Experts of a small language model.
Training: 736M tokens, 12431 steps.
Below are experts of layer 3 (counted from 0) of a mixture-of-experts language model. Rows are named router (the router's row for the expert) and show model dimensions 0-191. Each number is 128 + 32 x the weight over its row's rms, rounded and kept within 0 to 255. Numbers have three digits each.
After each expert's rows: a language model's description of what the expert responds to. This comes from a sample of Wikipedia text that the model never trained on.

# expert 25
router:134134153135167084106094148053158160104138146167107091100080127138091094168131054103106120178110123155084155162132112118190188138143101039111116143155118128127055116196144135184154109107101142096080193155135146138119171105083196158093127131110127117117104098138190170159137142161120093149131171135063100070098150115125137126127131190074135106136137135096136096121082137159135102191126126111069087152141082151155076135112085135129155124130118152130189112153136137166127090059150129198139123105147080083114145126132112116106102124086159100189157160143188170067116141127135125087
What it handles: Table cell separators. Pipe separators between cells of data tables, plus semicolons and slashes in lists, e.g. results, election and sports statistics.

# expert 21
router:150038136186127102091109144121150167138146113158109111197073089132105091133136073104127131178134100152106147141153124132148145053143117094114150132144116135165134094113130133157154125114112134064120157151132144119093201180086170129140139103089178127059118091113110168149165149137145126143124188146126104127056148065150148102109103196077098167124169150070139088125097089097176124143136152119090139114160100174150099137137121138192054153101096152106252157106116082153083096070160177072126129137118121106108114155127136112099109120091143115165140156155188111089131132146108096118
What it handles: Quotes, apostrophes, heading marks. Apostrophes before possessive s, quotation marks, dashes in scores, equals signs in headings and formulas: "couple's", "Men's", "===", "30–27–4".

# expert 26
router:125139146138125179073093145099134200124185129106084159111136098079180131152146175051139164106092135155086141161169180144193138121105104093094138155201117097150116147085129141176133119120106131183114134125123165133121103178058173139113151139097127150084146110105145125095157135118155179169145081173142126097105138080157145129126098117069131116171128128092127076126073123100141122170085161096130108123122090168179069134088078108153104138119136147123142140204131127129097135094122125149102107089177058101131146202166086079092104167100126072191116156119114090150156151094204110147
What it handles: g and c letters. Single g, c, iv pieces inside words and names, as in Savo-g-na, Back-g-round, Emer-g-ency, Fest-iv-al, avg.

# expert 18
router:189108148055108101160098141071154146159135162162121183117151103116123097163153106066043112143160126151114161115124092136149155077127122119093131125141099220168108138105104103156120141069106135047127148058117122107132095100092114140115101088152171055088100118100117119109147155131082114192117097125120107102064173105152155045153118141099132140108123142144081106129087125133165113124124118121066147098114106135205121137130155128086135126120111099146094175190121163147086180045119147132102121154137080126090144111089094122068108113083122127118101146116138157127152136139181049169
What it handles: Consonant word pieces. Consonant-heavy inner pieces like d, f, t, st, et, x, plus the word "not": Hod-d-le, sacri-f-ices, appro-x-imately, Gla-d-stone.

# expert 12
router:143115158144177101153079162147108159107127132103065122095110133120100077176120088149135141108098119159110128156086072142147123173162105092066141092109102098152154164069136090121109142135152184111094112047085137127141105139136131133147161104138098096080088052100138155118129138149108088184143111161123110107112150155141122095134120138081090073116113125099178145183097110169185109167166120089077129177170108107156039137111177084187151149127163134078110147139142130133134126105102139117106181082144099114096192159027119131079171175099122101122106133150190118074160126110107181118
What it handles: Suffix pieces ar/or/al. Mid- or end-of-word pieces like ar, or, al, ial, ous, der in words such as Molecular, explorer, Earth, minor, traditional.

# expert 8
router:161102156107199135103121203092101195105135088157148138142131144106132085138127154138097152110073094136129119179149121121136159145180073065120152177166108091153101194132126112151141171131095134062070123085107156112110214159080190110156150138117144112106102117143075164174128159151131129099141108124075110144108120077146129058133088176097122141128149169103127096112098089096115132156167120098100091131166144125125082090098058124108098199074092131103128116132139088182128136100199144114101153127114073085117113154087130117110109136088078114109114157072184140072135127127070132089
What it handles: Numbers in tables and measures. Digits and number pieces in tables, scores and unit conversions, such as 0.621 mi, (1,700 mi), 2-2, –20 ranges.

# expert 31
router:145110152161166128160122152110095096117113082149127163165123104212178102163158084056162148111143114165090109165114130082153158140120099067073100044145139153188139193131100107107154157140091167075139157100108149123095103123154109122166087134137168131153063137105123135109155128192108118117122185142110153125111167070143134093122118159077116143124113141109136162111119124085136139145137158079139123071115124192146147115093140160108135127126058142147073211180097169142062150055190136128142132104087094140124159143084074129125132132125033104163155144146138135147133187115128145089
What it handles: Mid-word Latinate pieces. Middle pieces of common English words before suffixes, such as en, ut, vent, ject, ight, e.g. passengers, preventing, condition.

# expert 3
router:174078181176176123106118158098110111104119123159123132166137122134047089143151181165069116125126115156052112098114134126171158115112136134113114155106169174137144064109097179143146129085094117123108156135098137111135130108157143143065130158130176133191140129101122166122140147120091141136169189158120116117079178117133167097123153102112141076132188175130160115196126098115142095145165136100088105109117095147190140121183085127132124156105125167102209145129166145163094134086210118149086109102186104121115160122060152093120115192094105135145159131159175157051182071112073127123
What it handles: Word-piece "e", pronoun He. Short word pieces ending in e (e, ne, ce, de, se) inside words like Enemy and Geothermal, plus the pronoun He/he starting sentences.

# expert 22
router:227115167148150164161113171086130134082125152130140110160120067127124097139106122117156111156122103158091156166124118119155151086141063099132145099206120073188070139083138118138169128136084106082065140090122154125118133187140151144180111089115200112089111148168127157160159169166079115174151201143075118123109131096137107096105123118097127092155172126119153151126090076150122055101101107105084127122129085181124120105089124116084085177104125130145159125150163090189099164116172164162109105128146107081136141195130122120083079133075079074155124167098169127105164135135092102127
What it handles: Numbers and years. Digit groups in years, dates, scores and coordinates, e.g. 1999, 2015, June 1987, 45°55′, 2:27.

# expert 1
router:147097137130168172155097145136122162091178088113110171098119128099156118165082173115093134129094093143080174160149067102154142116148081131121118133180090132154167085191152113105156130119103144071090155122110126153098174188113141160144153127124103044146123081161151154149187149166115134131130117131099118097115172046174137163106067130113116087116160160083143085165104107122089117120105070070146092092138077154165097097177136123163080172128079185124125115130091125137109137066089106155086152103193165108120095136104076151112106172098122082146163157118169121089076094163088122074
What it handles: Spaces and non-Latin bytes. Plain space tokens between English words in running prose, plus byte pieces of Devanagari, Cyrillic, Korean and diacritics, e.g. सूचना, БОР.

# expert 2
router:173128154085166119082086159109125159077129127099123166117130102104109089145116101036138150114123123167146128144154088114159185107164118134107102190189111099128125065181104121173139127095077134083088168138120132109075166160064133153138115157081116084121114130157168154132191141121134126119133070163109083083104163055195179151141102152081140110130134155105136101148109128063134120111109114082119119136120121123169104105135139110184062151110104171164167122142176122161063143085083099071095134120144157096145083102116123118101106125079098092177114159100174121069100108165083146064
What it handles: Word-initial consonant pieces. Short word-start pieces or bare spaces beginning a longer word split into parts, such as m(edley), st(ylist), po(lybasic), b(ranch).

# expert 17
router:127104162150166192100114133148111135092182090132132075109105106198086083140118228051160153103140116168098133131147085099139142182153130111105166159099078126125134095151119147184186081118091129106085180156094126090108141185075162223099165139138100085138087159176100166143129134142095143111186146142164122140136118114154140085149119104116123097124092191116165155175096160206115062151108128104139143178119120100137074130153186067127115138109100136127142150119119153159127087121139113158132094109091105092140203121141110133080124098097086145150159160183143121115123127162154100122
What it handles: Vowel-ending inner syllables. Second syllables like ri, mi, ni, co, di right after a word start, as in st-ri-kes, Inters-co-pe, in-di-viduals, wi-ring.

# expert 27
router:174096141070140073155130154097107111142122117108129183118098133121054117149129126091115108122125106159087182186123132119181174119143081107091159079170093096139125094116164125108162150078104125126102146026086166115125193120129114150101149117189169133124118080189181123124129143210077090148131149163153092105108157164165134128134146147084114102119166170104153140170106088130130119137143119083118170099139105161139119141082159101126182155099083150152100145130145082172051106123080156095137085090188066110102179142102103106147137167052092121171137136143122168174107122130086129093
What it handles: Verb and noun suffixes. Endings ed, ing, ated, ent, ation closing verbs or nouns, plus participles like made, used, known: "dispersed", "befriended", "Influential".

# expert 4
router:175127129118102138113108161128132099102170151084133163118091066114118072108112246143059128140136085198082105106101137125127128127148083150108113143115093143178169148054120125164131061110103116102089183102122183128095093223111175108172166088122160166119100111150118142124156163158089207152152121132123121127127089109114173140111128166090098189152176146105070096186118139158156086130152104113122156188157098120181141088115097066148123149122119179112122153154131143168136099067165133136150126097114078129167154114153086099101128136131150122113101176128139173073114111137119106118
What it handles: Consonant-letter name pieces. Mid-word letter pieces such as z, k, w, ch, ć, ish in foreign or unusual names, e.g. Tovuz, Jeezy, Fitzg., Tampa Bay.

# expert 20
router:150095175111169184094059114106126131100122092107106163164140125105108077157093166081134110119144106140114143146170128103149180136170115084140157142119114077149128118125128121145190091099119176140119153166095129138084185176106159168126076147106128095092083094142106141156156210112112132113132067156114061123063170119174127063119084111098145130130171109068110174153102162138144098129108081139078084128123101172161046101054121117110098147087041138102145171117146113145108120047180116155093115102158120115129138122131098073121094109107104129146187152141156137131113113153119164065
What it handles: Sentence and line starts. First token after a line break or sentence end: opening quotes, The, In, However, heading marks ==, capitals beginning names.

# expert 6
router:128135142081145081165120130152136143106137114135128101166094100098134128144123205133077134149136078162094161134161124142171186060127090094094154162172103123169110050196098128135174139081112114181108156147086164150131183092107163154204147195150109112108057098112124207177134173191089104139120133150115111097119164114152130086092109156062128173110153153134135152136089113155206083146131140115090100130132122174115086110154111140189156126103127146105166138143138114164066127084206133141132109102120089116100191138136118137109135131126132122185167143114185163106104158127100160167
What it handles: Prepositions after nouns. Prepositions, mostly "of", also in, to, for, with, by, from, that follow a noun or verb: "task of censorship", "clutches of eggs".

# expert 29
router:165103174126151147115114166051089086094183132099063098098117108105133113176153104124125156139187111173107139142150146136153155135151124047120154108136075155116086102159148138120159136096106195126109133120093161130065120129149176101104123130173103091079090097174179156123135184193087129170155087120125106105119156069137134184070090127114152155145194105114057136123113139129119114132174141087104086148095087188172121148127146115065119137120109192089180162146130149160064105156204121145111081112199113122094116194160133134115118152093142151100170151124144144100121094129122158117
What it handles: s pieces and possessives. Letter s inside or starting words, as in Is-s-ued, Chry-s-ler, s-ky, possessive 's, plus possessive pronouns his, its, their.

# expert 14
router:188060153094136089106151136084176151077151143168120129179144155071088045166063064138134189122156126155074128140136127113127123146131091140119097165158098120155082185149191118091180089160099088174058169167070163108159118187089184138144123175154118064167125091141096136108198132129112122131126130113104118111090157139142138058121142131112094132152163164090091145129081153177107055139080128107104080086163075096147120129111119104096108139112104162125103118146136138132113118073134114112107123120111092097110103130132109171133156181158108152151129177127133163169133115126098144067
What it handles: Word-final vowel pieces. Final o or a pieces ending names and foreign words, especially place and personal names, as in Pao-o, Apa-to-saurus, Chels-ea.

# expert 16
router:140100140062119081146097147078127113127104127089132124195081106070157134152098125059101107146163174181093073195133100115143142109122107082109154128201119170136095112114142169169175087116131145072083144135126159104148220127050138158156146166152151119112119134175148114157127192134137102164152172164128107118082181123105134093124120111125110124118122153101166088138108065148127096165134148101120106131144071158154153152074099093182060146079097152116134105149109132121163135119142136091086101118135118056094104141131159105104143169084079065190118153126162157061113126167147128090
What it handles: Capital-letter codes. Single capital letters inside abbreviations and codes in sports tables and catalogues, e.g. GER, FW, DF, ATL, VHS.

# expert 11
router:179114176089137065119121166056167078105134138077095092102095078135073100156100104141092080101091091168110135133166144125145126118134102017098135120145109086132102078163178091098142179086105105146111158171104175110137166130148191139104128125114135059114095076155058139136137127174134128141126132130127109126108110092155147149131127093079094155133145159070167142136107104141113075137102085116101159140144118106194091149102084077137079190106110117119118185192126149169097141145178155082117125118124075088130135159100098121069076159062139144143103151118143132132075104111151139128
What it handles: Plural and noun suffixes. Plural endings s, es, ies, ers and noun suffixes like ations, ities, often on team names, as in Penguins, Bruins, recipes.

# expert 23
router:180073188057160139085069162063133084130157142179119159125114114143176124123098206123125118111123101190125179179131122133185133129134082091123130125189098143147097154081127137198111131073107097137095191072095120075104145135106118124088120142122134085080074114108139142134154170141108157123130112145126106084132198122166136117069151161083174213178089136087090110181114096132137177129136095143130077153120105134153103178110159141115121122097129171136143158148125134175123150138128075088103128116133104114120183136102167117117131175143076124155171201157139121085167108166102104149
What it handles: th and cc pieces. The piece th starting words after the, as in th-rone, th-ymus, plus ordinals twentieth, next, and a-cc-ident, east, west.

# expert 15
router:160133139116168089141047151090147161079177120110102102153126077086130108132148146098136145175125124135088144181134110133150141179181143093135127144124148148210120025143123165140190114102098120069059153075114180155103164119139167161108116123125128143146085098136122143147143161183107138157100120146141084108095126087162167100092103103124125154116102101100072110117073149144160120160090169102066076096121100130188084136116104132135196143119080183101129130174112119137100084109156143069125068104092150107110089134126096112127114140117071097195160141123173149048112145121095108096
What it handles: Periods and colons. Sentence-ending periods, colons after labels, and abbreviation or decimal points, as in "no.: 26997", "Pos.", "113.91", "respectively.".

# expert 24
router:138131141092144119125088147074119134087133124089083088189100142134144095119096081054110138154128099160100141165106140113213158085134098118107123185213061121143165132096128120162173129117137167024103152074084130127109189108122166131141134157083128081069119117147087192148177143103117126168147149144141078134116146052152157099130117134107108108143161137134118110153124138162109106161107126118119148163168101177129082116088077129165132151113121127122206139183131135164097134119182115111126133108192103117131186121151139123079105166098058093180169129098172167073144157127110121112
What it handles: Line breaks in tables. Line breaks, especially after table rows, "Source:" lines and before section headings, plus occasional sentence-start words like a, can, special.

# expert 9
router:162121127101135158116097142155103151114155140172119057085124129130109098159160132071109172152121110149122095129172149103150151101110103121120109121164075224154166103121200114136158140064103152155122132101105171106117127183093145166058130097129102114191105133144103133132163238122114081097134183160130107114129141134156126097139094116102156079130168096091161205124133135137173092140057149122123168096121088136160093135118162116132155137112131140065097184164147129151145148091177089157067131099153112085144090148068112090081082134105130108194111125126168155116086156186139161072
What it handles: Early-word fragments after capitals. Second pieces of words after a starting letter, such as na, um, up, im, all, as in S-na-ke, S-up-reme, s-w-amps.

# expert 0
router:155178183109164076103089152075154134096161127153122118185082100117114099159102106140108095182127113184084157142101100140174090159158121125115154165143109103193108074168152125161149132111080128089099202151124167113111097130105191161169174177119160149133106094116149198162154156174096140126129100126075096092067165103148132112121114104057101118102158142099129088137100131175156073155122151094106119126141081152165095150058102110184154139099117132095145124154127090137084140170210132051109119093127078101120162161063115120106114145106108093153142169097180128122104144124080122116
What it handles: Commas and conjunctions. Commas, and, or, ampersands and opening parentheses that join list items, place names or clauses, as in "Bucharest, 1979" and "Broncos, Philadelphia".

# expert 7
router:165101141123151141171109157094154076109157125098109171162088105139184069107099152142133126146145100164100137145112090139180130119178114075124103180122124139156127183133145114155178159114112109083087149107114144130129170086119140147126115165177156159129146076083080099111159130204113102108127164119136136141115137095145116058151121078119085152159146126118135127203085112159177050151119182142102119103133125111154188150130060091197076152132113081146077171165088161148093156030116139151153118143097082137101160153091124114107138200076129116128119120068160145146073081106149176118
What it handles: Word-ending suffixes. Suffix pieces finishing a word stem, such as ist, ly, ally, son, ment, ary, e.g. Balochistan, Islamist, Secretary, knowledge.

# expert 5
router:160078123153201101098055161174108146090092114078094099134124105109160146146114171094123144125118152143070130170169072099160113090094155130112116151092063129154090060091160102139118114131122082090073167164117149094121103127138172139059130123109127124125099076118121124150148136113128128154122150163093156115157114098132132125122112174095095135128126148130144077159102138127088095150141162054176098082137109143110093123144105159073087105087145150105163152208121123177115169054233086155166158042141113128120176164106101124111121112097039104125115156127106127132130143111167152091
What it handles: Mid-word syllables in names. Inner syllables of proper names and words, mostly n, un, re, ur, vi, as in Calho-un, Delinque-n-ts, Kármá-n.

# expert 10
router:195173110117113103176105176135115157094151094116109122156088132145148053156151165151067146133126108165095143134114113136169160170111102075114099140130137158158104142122167123193132140107111108154110158092146134103128112104163101156135118111100156141150157076149103120134132154140131074124199152109103097094115124096154182095083137128118145125192172158107093147171109140152128011148071117110101060162123117177146130121136104125091085162101126177075143165134142127184073143160210091042140114075174097112106181138066164127097124171072101079108152152107149154121143112119144160108
What it handles: Articles and pronouns. Common function words like the, he, she, also, many, most, plus pieces le and y, e.g. they, Chevrolet, Television.

# expert 28
router:140059155154099140101093136069167131027107138129137135140092135100146060149117095142131113109139096135097153140130082122153158097175110127133162131105114126104179099103131106157157106100069117089117153158069163076106155161080148153103100128095144085143070066105163144159134161148113117147086136143058081139100174135165138146097087117087090122111216122123133140095096181099145127118070123128078083130119102185154168130124135137161129152079075120110142134088112124192093107107112089113111086134146083120157165198055129096118102078132087065185127142095164097151130125160086128091
What it handles: Line-start list markers. Hyphens and pipes at the start of lines in infoboxes and tables, and field names after them, e.g. Location, Born, Time zone.